{"n_layer": 11, "d_model": 320, "n_experts": 32, "experts_per_token": 2, "d_expert": 160, "d_shared_expert": 128, "activation": "swiglu", "moe_layers": [2, 3, 4, 5, 6, 7, 8, 9, 10], "router_score": "softmax", "normalize_top_k": false, "routed_scale": 1.0, "balance_loss": 0.00964, "balance_bias": false, "router_z_loss": 0.001, "router_bias": true, "init_std_router": 0.00665, "lr_router": 0.000607, "vocab_size": 11388, "norm": "rmsnorm", "norm_eps": 1e-07, "tie_embeddings": false, "optimizer": "soap_variant", "lr": 0.00436, "beta1": 0.95, "beta2": 0.98, "batch_tokens": [32768, 65536], "seq_len": 512, "train_tokens": 311900000, "steps": 6878, "dataset": "wikipedia_en"}
Below are experts of layer 5 (counted from 0) of a mixture-of-experts language model. Rows are named router (the router's row for the expert), gate (a neuron's input weights, with its number), up (a neuron's input weights, with its number) and show model dimensions 40-79. Each number is 128 + 32 x the weight over its row's rms, rounded and kept within 0 to 255. Numbers have three digits each.
Before each expert's rows: a language model's description of what the expert responds to. This comes from a sample of Wikipedia text that the model never trained on.

# expert 1
It responds to: Name and place endings. Final pieces or whole tokens of proper names of people and places, such as Roosevelt, York, London, Charles, Madisonville, Janine.
router:153107103161080143161100178129173157092095164126152110114127137107080159175115100141154099142107130097168161131089032084
gate0:111090162134141140143139091136140113135118126169201156098163108126116127143088139106118115155145128141125147116141113147
up0:135146128075110125103138192126121145112140135055079116155123134138132132136144136161155117104112139102140108128129172114
gate1:132173160121063131219127095151150165080072120188090154108135127156131093065124108146091114150134140114144114135179131128
up1:144167136125090155146121142125118155080087116139106118053092140137176109158112104114140152116122124146118168108125116145
gate2:156102193152119148133110117146127177031173173128148139155142104146191139163162114112101119161100194132140120094135027082
up2:176088168171100145139129157123111167062169193127106146135127130156137127134141143107118134136083173117145125102108077109
gate3:105121125128158134183135124147110127104126157181149145082126174147164112089124123127074050147133165121113128116066080107
up3:099136124130154122193142144126104152091111181174147143093113155134161113097121113121092070121125179139115117126098086112
gate4:104185145168115092094109095126184176084070059103128149162118152142098117082170110096119126164134102159143178124064088085
up4:143080109076123138160127146140078060195215181170123112115120086135167115165099163138148134094114142115100117162192171162
gate5:125231113104135160106145171144153132089160144149129126136149122079062086131098158079158092166103163134165157211109116112
up5:110228154139121116110164192121142176128192099097148174109139104085083094131102135106140103160068136127127139210111135091
gate6:083122144109128185118146118130140129173106085096151123163137185114173112169130154116135190150141096130086149159157102088
up6:162179101126119089077111194127120095106130168172126103085136076151129130067148087131130062078090162135203094131085109137
gate7:065082174165106143122141137118170157110139066206172125176090083160158112115168132201089141136163160118100153146129112090
up7:080071149088173103157159160131136111074128129149109140144104132102092127144167115153119141116179135147101121134131128117
gate8:147210126104106125127135174149120083125144178140111179052079114125112134153118189082134130139168152129109112115168135127
up8:134203138117079153167149139086148100124154147087126172115079153150133141153107157124151140136111135088078110136195129169
gate9:095107145115108125121082187083117093167211183118196124142121154175131119080121119134105095101127138156185149146147066127
up9:145165165139152075131207078148117165106059093127094136056132103076158106126161124145186145146183126089142109107133139141
gate10:113153141081167129082092130088124097120133147123163142128152157096110112100124149108116189135087118125146147114124124190
up10:158069173124202139149119099096110071120146196176170099092152246105129134147146078151173125170142058121113101086085143063
gate11:153132126027122116105098126104119123102140176121170122198066119164171116163145182154130148109127066155145122131124132136
up11:115103087055106078094131131120096171119131105113093090111140155176158093157124124119116140124151024162120140135149100117
gate12:123120123118143131136125095124182132148103107107135146108080085136141115217136077141145147138193074114082122087143167131
up12:104140141126117127128146112128091138109122157109130090130165140185135123089143166117141112160071182139188118170092102198
gate13:130125105116187192141195138133143125117143173124166160190108124145117139133148165123102186101073107059111101127097168128
up13:148120112127127179146165143170119115129130148119164156165150098156099157149095170152092214084066121093127102133121198121
gate14:148099160147150138145134136201119142117087114158153129141102108140122094080136102108144157082122086086186152150119084077
up14:119115147118129127177117137165136158119085125154140089163087084132139062085152142087145146081118080111187130151145091070
gate15:174078163099145111031098130111213086133101169189147116112135061154149140151140045110090129120142173176167169111122137154
up15:168151129130135120056109170115190112124122164149166133113101075152138168101138063117111116102128177152178149143134118134
gate16:151131109106147142156136094122108082084125068096143102111081149130185147102139091082113144131149084151126146167112104124
up16:149139122083143152159150081142100081078118072087149111121082145126196144120134100095089157121153091137120134144102101128
gate17:169133104150132148112065150114132114123161138107104134147143093093114162167186143132129112118183121196095104152177146175
up17:077136166123153151130210116163107124161091080132135108113122136176106109089070099117165148120087124080138136106068117093
gate18:159111176146138130101121153198148116180103143136126186135137142155144167130115116158116101087149146104152140128065149167
up18:132205084110157112180136095144104109153186140105160102148108081156146061102168121180119121175156142118132106156108141080
gate19:094140169152161168137182117161122132100164148108143147122105108111143135114136150186122118117194188196085179172143070127
up19:166150102114096094126091136093149121143060095147095124162152120129118094159151125101157133153081097079156070102133190130
gate20:156103193160091131142135160110188105163111143120137137115155104093120103171159100199117086170095104121111084131112076146
up20:066133080103181125112138106152098116126127091122116152140113153098155122093137152091120169098159167157110147147164154080
gate21:163105155125085104166130141123135139159048095101121160168108146164144122145151159158112067117174166121100047109080127114
up21:155105156140109136162145102100121125171032148130127156136089150114136106159141116223139133115160144115098081088077105148
gate22:163104116091127151116102106109161155126120146124097152183156112123137163067168153131125146072112101144067128147104060119
up22:091151087090127142105109069148134165200079136078161133101156119100143063085096141150126130134166098144196122108086138139
gate23:120072160137165139151120127148094152158174169039135227099085079129139175115152098153162142163102080110096101170120142100
up23:141165110124080115111169125110176068106120137157167049143173123126142120148146147148079134133155155126157138082103109204
gate24:165128122129120132109099144113136139145190082087158189089094125085139109104136102138139158068035126107077157087158093093
up24:156157081136077103088035158106121111190170103093099142095109150110150141151151113165196099107147181140175130069129101126
gate25:132133106109144139150159143120119128113122130182105069126181131146111101180177164123133149126111124118150117157154145141
up25:125146188135112121067131127144133132143166126082133202110073142099133155057088092140133092133176124128097162087129115134
gate26:108060117087200108107152123116105128130157140120132115103050176162148119103151152158147061152167084078169108150157106131
up26:137170175155118128091085120153133116087117084114141162147144053116070152157102135102184214153069142171127090133104194152
gate27:139151108151098127160138160101075126125143065147148138160058156090131147130148149059147121139127124136056160121119145103
up27:145160113156087118198137147091095121112128070143120154146072146095128141126170118044135139112106096091061150136123154084
gate28:167095142115151088106120070147108087177078190136131143121106185130133078138125131160113087164096133124138154066125151133
up28:079158126175141145088139186135138152108179058120110108132148081145120177121130117069164132099180099119119101151134137123
gate29:146109153122156104136096121135161138202115060117155141104070132153159102171112150136116177118161108131107081152162093141
up29:163144177122153123141107121093166153198124106108145133100053131170145078185119119131141162134139089111152086146170101166
gate30:093137085142159152087057066154144083100166135174118082186107147090141100084095184109140158098105106079154106101125107062
up30:240093150124082116167208175115134171127073145121109175074145105192168120155145064135146069156166156161139107159121126163
gate31:138148190178117137137176129193088130184082134153141156101094137125123168179140144077045123148140116108132143127072169109
up31:128117077074124098103105118086148135030138133080180153165157150153156097122132117157165186099158135157165091117165099142
gate32:133142168110139125163161132130141093091161140101102113089165158094061101093140140121146085088095177108137124123111143076
up32:102155118166133124136094146118139148182135152142137118177091100190177142149092134131095163196173093170129111137112102161
gate33:034115162120125145146113191076107150115150136107115166136139176120119121178130081067106089084157103076130094118096095161
up33:059132128119102150157122165098104078096156175136134132143130160123121139207101109084122097102098079081076098130140111158
gate34:100127153151086188163147103121161057118120125102139141112143124139061130130134128095163110168151157143137193158114166147
up34:157151106083147070120107148151112154157119148176157100136127154092187124107147098168101160071118116131120071130124066093
gate35:162120059199124083117131139129155194146151162141156180133136114124119141101127133190229203153077074154134137146098112102
up35:083123174036114166147113092139100074101086098094090077135104152157165107131144123098029066107196196115148122085150156149
gate36:050111131156165176101144134108145155132153176128126087118143161165153154130140144149102080155142097180145199133155203163
up36:027120137172134167110117126112109151155147184134146094116135183176130161113174139175079065124143106182151153145153166146
gate37:102152064164084156136155124165140175151192110189108126145127083118146180121156088182103138149149150116131142097157103153
up37:144104186086138097105118136088120095121087151077146170098149136136113101154092131086147106103142134136123125163093146133
gate38:174118078133130106118070132131129132093136121120156161098112116162154155127135133138152173127102089151100117128118137130
up38:086149141095115164132165106142150116140123138143125111144162130114134123141123136118103084129152121103139124146094121161
gate39:127161145123128172155131152132127138118152152078172096078170165128123082202037199127156074154035101099086139076121109137
up39:136077123161134099120123133133151082148084097162080136178086107119119167063194087110114192091203125148168119152107134132
gate40:138065149120152088140149108082144122139183139113187129136115201150132110155197116154148163080160152162115125133152089080
up40:128119145116160126135108129114117129133177153085176140166112206124133153156181114155175181072156121171102151121151071085
gate41:129141098199155083093136162180171112124134137140178119194138157108068135157129166172103155176121051089149124170117154116
up41:171117131118098103208100091123081148125135143113124126100116154137159147163088119126095093109097150112168103131141101153
gate42:137137131155128122120128086045106116185159128121121045105157136180093108156159145082121139123161089135104124152128103133
up42:116141136082116124125129174196133162085117122112139165157136126081143151108079104209120130143052186121135116107117151143
gate43:153182128141103138145183103184164121104063099150130114188113080114097132153120141113123108182152104120127146159117173144
up43:138175175160093133140190117180143153100076104147123147163120070094134130161115163147127097183126083116138171162126132139
gate44:115142089181144086155120121102109115131243145142136127121091176100091121125130113164134128115103114138074119118109085121
up44:143155124137133133148115135094133089102211119169124067129140214093098092165156077189155154096126083130083154124151121148
gate45:147104117119175183116099136191128072145098117130086125167151063166090169164113074139131103142113092063099132176126130110
up45:099101121100139179117095137201158071088122098112097164095091126109103158176083103137105134150109101102039147135117087102
gate46:148132091206133116088147091102160146120169141121103121121150156136169213096147089133083161103134118113127155126132106130
up46:108103137059125144165087115139127128124068107156196106135092114145123084135096122135130089135098166153156088135126149133
gate47:143157197155053095123141121139159162148179100190228125148099075114093144138087133160150102166152099209132202066142112124
up47:158168147156067079099147124111124152148172131244183143140120045107072126175080104126129119163174057158161187065111136092
gate48:085061128035092080120169115086120089147108162103122110155141102109121149131174148199105113113124114145129117079181140142
up48:100104105050064115077146096080126095122083163099102122149131086119127169125156167186110085111119143130158127089139098137

# expert 27
It responds to: Non-Latin scripts, name endings. Thai, Chinese and Greek characters, plus final pieces of foreign names and suffixes like ić, Khan, Jr, ai, ong.
router:158084119181094160113116117192166170148119138135151116102149088106111201162160123108144088168139149067164165163106100068
gate0:142139205150064118102107164151119104174127158190177090084119135101134117136073141145182144163169122135134100111137151148
up0:133107133095166166184134154109138134087089167087069138109151158152083107137164099162113130125097093138139106134141066126
gate1:177108103113122105150084127169131104116144129146116198090087118081150088099125155082109093160098139165119151207118144119
up1:123115123121126163096136147124116097142084039117167082079141156148224138121129064151099134088115166086105132201188138136
gate2:164045093124134052085182188182105175181161101116068143107138157102083172125095088081069171117145111117114172175156115104
up2:155047125106160122126189107172161095159151147122111105121125102094106147131149081094161099106181148092110173149162094131
gate3:164101139084117176113078101125150107128151123160112103179108128090166149150163118048136131116130056092169163154111104105
up3:170138152108112138119094107113149107147155098150115137162110123107161126173174116037167141097132081093153159158135097110
gate4:179154147102145143130126133133159108097155105103113088083138132087173132215168131081141101127105115103138091113114126132
up4:117158121151133125179147070152087121080164155118082133125125079116135129116119089082078146146090127144122080122089091160
gate5:129108138179136164173144111157162166147102135163127086121113150123112118129133121110153156149160137138166125077122188132
up5:167168102093152102089105137132109105093137121084097175081125122113125134094085117149131119124110083120123157146142083156
gate6:117146147074101083145142174077122086121119110130143148092147134117114156066108152075144051148164184215097078192094168140
up6:132141151142130097146133149078116126110132109100150129095119113128157150148093144066177145112160144174092110198114188122
gate7:125143167187158122122158155142144171187039101146132105170116143123145159151144149144125086087115117111156085105079124138
up7:104131090062076134111085140123145113076186165146098159065146113098114112091103078116132152153101135170107158167192105128
gate8:113128145141102164110108127166139172182152132140104119129132174118153167237081140119088147152101146148125127103142093184
up8:146132085102197137136117145124167111111093140097176134149157079139136086103144126154149093097145125095098115111164143098
gate9:152090089118098143180099157124166222168099085147120128139110098118158026107108186139076127128094163186158143181162188110
up9:139113082109137130160132168139133132137125055112146116140116069112121041120136206118126124135102173177156141130166155088
gate10:132163197114187117083126178147142148088119120124137175120097113148165134154188125147100139139091178165106103147108100118
up10:066126173132105096135115090104153115100180094129153113172182145100067173109085150106160103109084127055183116101147155120
gate11:142134102153143115157186147067118122187130089127090071080092138066150108133093145130108140065132130137113176142105185143
up11:064142120091094153144078126189113132106088188076121117100127146165163171193139135114144128153134155138136117150072093100
gate12:162079104121138159116104134136156149133155100183087143125164126195126151108202179108072094151154111103152127154097103090
up12:151091105127119134109096102156182121125155103173085129130142125156145148102171165118064096142154094098151115141108135117
gate13:132071097068105127181145177151136161107146150152141142076076118171129197091114109128093117174058122090198207159102100075
up13:098162107056128158126162151138109150144159100088143120123132169119067135149144170118077136100135092110120149069104073080
gate14:217068097134147130163139127082069150217166109092145167137197116147120183117098131147149100140134032129149139107122052180
up14:188082084113164109142132128103085145201150122113160145152184122136100159106093160162159092133154058131149113119138094162
gate15:137153200131168117102122108142164108143053101096090121145138146093135082150145105095068096132093168125125130127139122083
up15:154078050128127168135134144128111123104167183184113122123105075136123141110097121113117183116120076115060094142097111151
gate16:155170132149149170180165118156098126184062098209106137119108191165141083091114098146101174098132091135147143140150082128
up16:109137134152140108146133134123148113101185129080133111149163116090129123166118180108147082169129174072107141136123177112
gate17:149128066109171102108134143202148106112128173085067091136178113091111156168127123099210100123156179084123156144157107120
up17:068133117211158156173124163112107107091195116101115123116123020105131132118184122106159121136152163130136139190153113064
gate18:128139135128059146108088105147137187148138150184181125161127108125140126138123103149129103147148112132129083154108139139
up18:115116123117067117107097174123097188177176135132154128120133104137115142135135148158174068094159105130109111181100155097
gate19:211156166116163091122127180128109119156161101115115131134192142141185143174134112190163065138109050063149136189131145077
up19:159145163126147104134158160150143094124100148116155147092200091222112100120185068182126073111125130098133123203166160065
gate20:088088084176133150070126139104122108120172115113134130153117130255104121049115128093154133064102135088121118125076084171
up20:111113093163134147083132134118139098097162110102118139133122132255090133079125125101163108070102109091109123109060121122
gate21:168102124090044097169179144150154127114123107144132201097184038145091162181078134184068092174095085152134107140173170121
up21:125126132164103088161168159134191137122104137185135174111162121127134171129099147096089092179087123164134058126138170169
gate22:163076061158041149139119145142104131230151113100134108112137133121110167145081130157177132134149130049107139110118109128
up22:155131072195107146115068168097143123217129122120193068121120102157097174103062156199142127134091115110122128147170143145
gate23:073084127084169121151136141140159154135145076119160128151122119170189101082137084158147117138137117130156085108088111137
up23:108107162099174120151143153137163146157163067114154137197144124148179070089146109106141171120104093132150094142084125150
gate24:125194089153099150106127098146177163174101161130149120086137126113094073142134170166130138118154127181130144106160129083
up24:136046162086183102168118166113111129075143104156091121141123157139164187108132088122127118142114130084132075146111132183
gate25:154161142148173100129179117178199134148146126106197161125131139115167133149161157116124118053084096124195199149090162142
up25:081110139124135143154058076143123148106156138070090154155084169135134091132101150082111113074122094082123106154135125143
gate26:134154133117086117136149149098116125125145126072110155131068112102101164107173147180103095111140165141178146127196160087
up26:103175128109051140173127131076101121140155185097094161077096076167092194101165139128108115136133185140170102143142136094
gate27:132143120106169063178114131146154150203079093110109079158157172056092147192129100130093149099091121102091149149130168083
up27:122117137177069241080139117108103101046155162149155176090099102194164135073115149122143116147153177140172111121124094155
gate28:097135112157115171061146131073082119178114148132077157131153154070084074130135171142108181142109150132147099103095114121
up28:091136165139144179077106142134121126145134128170122165046172104091102135121132168197086179107112114162125081162155123093
gate29:091123121160106127126157169123107182155152161152108078127089112102177139138115149121136109174153091150133128136151063089
up29:113155132116120165143148170092114185135149140127111105162120117112169136154150164123105124138147106138130141156185068042
gate30:099135102163185119093143142117128151131143101129196164189154124074112110172102145110110170100101129108064163162136091102
up30:112142105154112108165217081122096188121171124123154119094100129139056147074072116160143052128177166165098128176132163140
gate31:051165109125152123169103116133163139135158132124108122118119119174094139156123142117087132124163117167137111104104113054
up31:084164106125157118143091150123159138120164142129137132138120115151094112146118106124111156112160132175113110102095111111
gate32:095056099133136167128133119113129092128172158144094155167078143187128137180174137110120111147147153097190068091184163062
up32:133209110148123118092153131145088144176101118166158100111148095082148094068084109149144151134161139157075172168109107160
gate33:084140172098113070097160159154075116143130152115129152106125083092098091157102074145107143133155136186166180116091138119
up33:076172132118186176141059163185147122131163133139120151124119146123149136121106169161106172111101196052088086100107142095
gate34:163097087147060134163121092137131089170136124123110093109133147132119153144193085169105104139133131107141186062154158137
up34:148104126146074147164109093148141085175136137134085119097136156110133143124172122147089099143106140080124169074139127134
gate35:139088105106140151130085131158215157138154198128158102205127121142124161119096102140078108200113118085144083165127138104
up35:116124175152096163098173168151070121130127080138131161021112152127143109115158171127179107057108166173127172088108127151
gate36:105147151082090142067090118125152187125139122122138097132134172148115155088138135124134063129108114141192113118154129159
up36:088107135150090165122071138106135156130160116123159098118129187137093118094138120190118110139106084120174120162154117115
gate37:169075144148153118135126105160121114138109133068147057137123105130060130144119126120062106116116125075135175115126118134
up37:086179060131098131117127113106155174146168150203089206112115112145162131129122141111204145150126108169085081112157138159
gate38:130170095160133106131119155145138155116126139095112094150162098122073119121131177107178113164113100061088108128146092152
up38:137097086072145166147144086146189122158065143188129177115087136128198124137108124159106141119112188200127126095115161065
gate39:164149171125162142081208064118134148117100099098114068184141126101132113130122094114058149089093115115147138094149121114
up39:137114135072159095121166104161128117116116178080163092145162160038151105092138106074073165159099112121132171113137161141
gate40:113196168125127175146128142162119197125051076137115155144097083188123099127155130146149115194106115051132097164150127146
up40:127195203152115203117117159147095142102041081126080126124115089188130137121156093136129090195109134053127122179143098143
gate41:177123123087108152129157103180162138137137147146176092203121098109165171104137121166124099132165133149127153127181156133
up41:129179172114138172088166061142155145131157132106115141137059147133196120116132105149081127120085089164174136092100066161
gate42:131162105153069093132092138125102146106152170188086093162098052106050145155111164114108211079096138155161153195162132091
up42:142150103151126108132136133084080145159132142132151110122083196113074118130173127096139069140148114142136073113139152082
gate43:149124120119114159120104136137147145138124125137162058128105153122148145162129118034138090082133069095097185176116127133
up43:087137113145129090147095131154094142174139164077115169143139149121150093142122116137120188135109131176179107079185135124
gate44:157066151200149166086121041153157174159153132165128146063193114086139208072163106091123181191136120104166130133075106083
up44:123134124062117138164144178087123091085083181086100135156021149174091071198131165162118084098132136173085139095180163132
gate45:078196084157129143143141124093085129191124183182102085123150122164099150106090174093135163115136184150143121145135135130
up45:197105155115125131117111168143164134089135073056142161146101149099128126165158076159114076130130044102109167164153109120
gate46:134135149138057122182127181074122116189144122148079114093131129148077169144108165113142182138097136155106166135111182082
up46:100202119140114085106120162126156150125096137165085172142109109130132134164163105140122188114139179127094121114155099142
gate47:152172146110165131171180126101153160165119115105088166149084169088139110125192138092070159119145143150136122186162129091
up47:154144193123098132178185118084104150162123169105079168095095151105128099122114120089073110132123193120119104163157104068
gate48:118163125110129090181147157054169143148173077099121090153173146118137155191132125139136069111099118122121139131108111118
up48:095125113070126187153119144184151163120134131151139112100124101196088177115105167079119121160082178146110114119169176082

# expert 12
It responds to: Capitals in brand names. Capital letters and acronym pieces inside company, brand and organization names, such as StreetAir, WaveAid, PDC, AC, plus Street, Limited.
router:146108120137092115134112135130137188131104116114142124099178097087094192172123107148144106098085154101160169171119094088
gate0:195159133078128083084101134090180125157113152132143155131184084130111150124102128145074139066115123162132154155139088078
up0:092125131182134195188156118147075105113133117130140097134059149139125103134129118114151121151121172070123123115089127171
gate1:168176113102137126095138134135134166105160156078110108118123139082138119174109116169132218148119118058165096093070095157
up1:147191114078113090136114128112133138073166146087115105146167144105126133203099113110125171148143113069150138082086111170
gate2:110159137095092132079138215061095136098110117109061124088151061115124146163132117152140097040096100110141128156153199049
up2:090151146108076145098140212096096133111114123118044107104140090119105139142120116118114108086107109076150111122151189067
gate3:130117114162089100122126135199113079065157109126147168166132179081124118169100096103102123144184074158145064153114154060
up3:184152111126127163116143100074138154128082152106106099119107110179164187126155126155121138169103138111094111118152097154
gate4:153164102120178117130133137088106106110153171090175149102119055074114191128098182179114139106099103162125145138150076109
up4:113169111163177153168079165100130130088165163126112128147154095157122159091109192138114084121116113166138181185120125093
gate5:141125125153115142130162134127089088163131115070115048099177096123132154174149126120080168117103114122155154128101182123
up5:131149099164121161126156146126120112154134099095101067097143106132138153159154143122088154115124096134130152134106187108
gate6:151144015082158087093133116146159155132126170195153142153157080141117186104192102129061053123086159157132157100134072102
up6:139119000068177066133143163170189153111116150124152170117170111126117142128201125126107066144080177153103165106127076098
gate7:185118163115168174137095090055114176163087158091138136125130102139119133154145130144123135131121107122146168129171105115
up7:070101139089100156146102152145149099067169143160106131141130156103165129120105113116134088115168186109165130110105111137
gate8:153091147148085064107101094111167136103114155126157111141155131141135145076127095127126144144169098116160175159105124081
up8:153126113090175148133123119088137131141138103145104146137135133139132122191157142163118131117103119120106100114148116177
gate9:064059171154114091177048146117141102167177188156132126090172155129101115159173123079096147052062085133074153147179092168
up9:156173126105125207080159111116057131100037071124105120118076094106141138144100134169147076178179162147166130146091109128
gate10:120072058063098089131124168142127147188107176114114118085095185118131168138154133211136172170115159124159206132102107156
up10:112158136131102124119097136141097163077219142131110090158138141093135067140104083090089138150101126148121156138174107141
gate11:146116128047182075124142144146159135143119126085093135162149083099089101165144104134135168038126105078054176120134082115
up11:109108141059198087116173107120134148173128124066077145176144084119087092149175102114122167059139124082064163115148080119
gate12:071166117132129143138094116137156125101168154166169165169119127098117163169145096148156124179130087132132152182171108066
up12:188073128151128112126127148137118123127125096092091119089144115154143127067117170099127133145104164099094107072084112195
gate13:103140170141100129214114114146147169107148112092156146204129140113155048228107149153073139124090142214176120107156118091
up13:162097167095093098114062071080206102078127151129138153156112172086138148151114107120117172170134118099076091099090069146
gate14:117184090109107166162120123142147167105187151050105119147070117121159086160099126106162141104104115148131146167139176135
up14:151109136128194101132066107126132112130085063166176156146186138125192150089169136103149100156143139139089104140071109141
gate15:140113140115124090128145113113054093122181132144128098121134100123123176127123143087117154098111109105133165081164197175
up15:194094152122095096153132165074140080141217118111124161115153122126115158166104165113094169088064092138123155124165137142
gate16:074150120110089112108090118160132163095034045091149144101124079096121119181105127162154072106120174121115094176108082126
up16:087117123104103108126089120165102142090034027058128156113112106143100112170118158174124106115121170135132127155105089129
gate17:123134148084084139143076134160102163097123093100102172122109183122102142081134179187151093134089089130156148129097075111
up17:154120103231128064129102137167115154117135149172163072115179133116096162185204067096135140110162174130102114072196156181
gate18:147092142118089112117102166154166123128026152123133173143178099119157168128162170177151087080106142101119095143154086159
up18:081158110162137140109144133147139122128152143131111073159141142143105115142117126106099182129114080157167191113137147124
gate19:153120157163145191116121161093126067128171129103158107122115147165144177108179158120100134106075106158141148126099050109
up19:114130160191149164092142154104113132102121151145122122072094158160171130091126131130118139156073092175157149146143071086
gate20:143164170114155165126119175173121090132087125192105120146174121125055126165127114151117128123189187125111133080145130123
up20:114083082130127066115105099100164162132176126117186193130114163102187113095137168103137103139062056135105135134096153147
gate21:133089149077153079144070106136040197136138120128114123170113082118126093204120065139136119098124127129158121089117111129
up21:126131130111084156113154129096178096112112112127152141079102190138126188060133153122090047175133159106121144155169165130
gate22:022135128117136108179152159113053189153114121141168139144106098123106147159125109159081137114092144101074093103080094113
up22:179138107131110161071095107139210096106129160129102119118155143124116109147101171103150104148187080148191170154131160146
gate23:116118150162133149126138157062171111183114112114050107140177141188152154106115048125112122139144062072178061153170144152
up23:096096123148129140115123165091165089170082080144063105151188126173141155090144079098125131144116039091114089149189130165
gate24:110144124131140072128094176112122163106127100121125078088062085086152122159133150129056176082116127108089087130031118105
up24:122144140154128085115094183120097175117133106127126083094083067080130129149147135126079164101128148080080077116060123134
gate25:111141121144128099090128113097154144104109115169131095177125117097163072096129150101150145145127148141118112080136201137
up25:156124121138139219149111113134141136142140087114132150122125097115132154154121081163116118112128146108153169144117068117
gate26:175121095105091101168026113144149136114194153080150140110193141109097123099134146157185100108110075150119100078155088119
up26:148126119074094093173069134121105144143152157106190125137194128084109136111139176149150110082132076128154093102124093118
gate27:112103081103097157146153102172105139141175137195085156156185065151078131169103057121093062116179158111111131146139130062
up27:168154114191166151114119129131135124123105113075112127154051146118150110124154192129172166168063145142159128113074178123
gate28:137091092129143175135109153120088143163147113142140106162215113099130124129154206067161161114136105104105169115141124145
up28:147169140142113106135151131111125111085125171135140138126031091153129136167127061202120128157138148168148131123141122153
gate29:125158065102116179121148110055144087130129161129127136126194080147131087050105120142113114163115127111175188179136121106
up29:129152083103111170127170110058135090150069157115124146125186078148121063075079114151105133185117135104159148157146107108
gate30:105193128037142119077122076152116170160098141109150120151172156162114179115137112110091146087143121144175156184066124131
up30:131061121223118147146123207117117064092162119144086133097096127109160101121109153129172114164135144114086101079150141152
gate31:140180126190148187162096124119154203129114096066104115114086186087143063096142147135135127073073080174157097105090136132
up31:165076138058115121084161117135135067111131128144126132143184062166137169156100126105110138176170180133128157161115118057
gate32:119143186123073212142163108114115105133087151176086092088113094126144130144126184199137114082147117109079133123135064111
up32:117144177120049179166128104135137148128074123116070091102118054086103114174123179184113085095149102128058095115125081090
gate33:074151111149115166105131177110121205094177168162162123171083163111151097139136177148106187129130142151148214151178148177
up33:180141156140127101129139045148078132140080091131131124113140107154138152163108098111089137137174139056137103136098116116
gate34:068106117136161105081128105118097129191189089143142070103090188114172148150121127122134149164121127102164144101122138112
up34:127129105117138138158116137123135123127145142136097137199118127140163108121136109116069092144188131068168126144092106125
gate35:107105129067070100135101137108092192120162118122128105168141077114100147207099057136136155181154133174150215144131121107
up35:110141146215149116110127121139167096171110166132134145115111160102156113063138152102108108136085138091096069153106129149
gate36:139138131158099109152154159136110195091105117098167179165146119164103093149073137117089104184067100107140143105132100185
up36:134131095124113145156137120146122075165156134155112073091118117107128148132173098119153160131174135140121105120135178156
gate37:107170083097096114143098122134145131151134107116125079107120164066180132090144114167077104102145165147064173126154092161
up37:139137103102144141150111131089088110147094071186099057169110138100158140111156098176113131155165108163114118116171091180
gate38:120093101119139147128094168146117115054108135161098113124113115093121187177175147156121135096112071196116140175158123152
up38:136107127174118115178092169168102162021138138172045090086126117081144169148156186136136139076135060150103143144181145146
gate39:153128124154116144102109156118168110120157152150143126141148128194087148104159116198150213102147097149123106170115118110
up39:084115120103174136148133080176094127090092138135133143116109129050171123139108143097114059202123147099119174095164116178
gate40:144160099130101106131133137134128146150067136085110089109122104086117176173172110092083159079180106130136106145137079114
up40:140110131146094122152131131137102060099114173170115085132089094158093135126168092097063143149109140102078142115101108131
gate41:125150167083120142210074123123129142119127083135167094146152138175136156074129131132091133129110171102159110116115083117
up41:148075164153118190112127126126128100210133162139129215141110150160125087173137168095138102173083112129095078106153122094
gate42:152121132182126125171101103143137148095113108120135132096052159126082107194139167094119160102074101150137149140166081107
up42:077116098093157179047137115160156086150097169110158160146161124112140153092104112110135127142168126116110085105067177149
gate43:120159158124119139073139143115168114105125133130118092077129074099142129078088130165078083109048154049136149174125135148
up43:136084105125145126153129085103093146150114154151148113176138179142122135195125119096157172179187124200129130102144128128
gate44:104122102116051042068135141154098129133136155146126129146122153138116148129126227117107095177123119147217101159117180069
up44:153124180120181077048160088077146122129051127100167083163144140098102102150118095145168129089160132148163163120106101105
gate45:161174120135140099147083139139125217129139132140125134115136078128075185116095124137193112092119136131143097159128100119
up45:121175103083120120143083153136098245173137107118149163170122084111114148127084109112187096088088153123152106147145086137
gate46:155143105151104149125106116123131108142130137036158076117100090144094197130095134140160114049128109141185117183085170150
up46:143092108063192131108201167154166159165154121189133120146164157125185103154139105123113163216156111116107140058183087071
gate47:119191097161096145159110162118087156127183105152152155111189171152119140158072164138136151097074102174149056074108169074
up47:156213114116132175116157137158063155166169112134157156110162152150102165142033140120156106118078064165153080102092161082
gate48:107137138068115132189150103103150175168182087130114113098091148117127168124150100144117118174146077129108112169173119149
up48:129128146076106121189171118099138173134184080126115140104098183113110152127162092141144130136181087133073099174172118135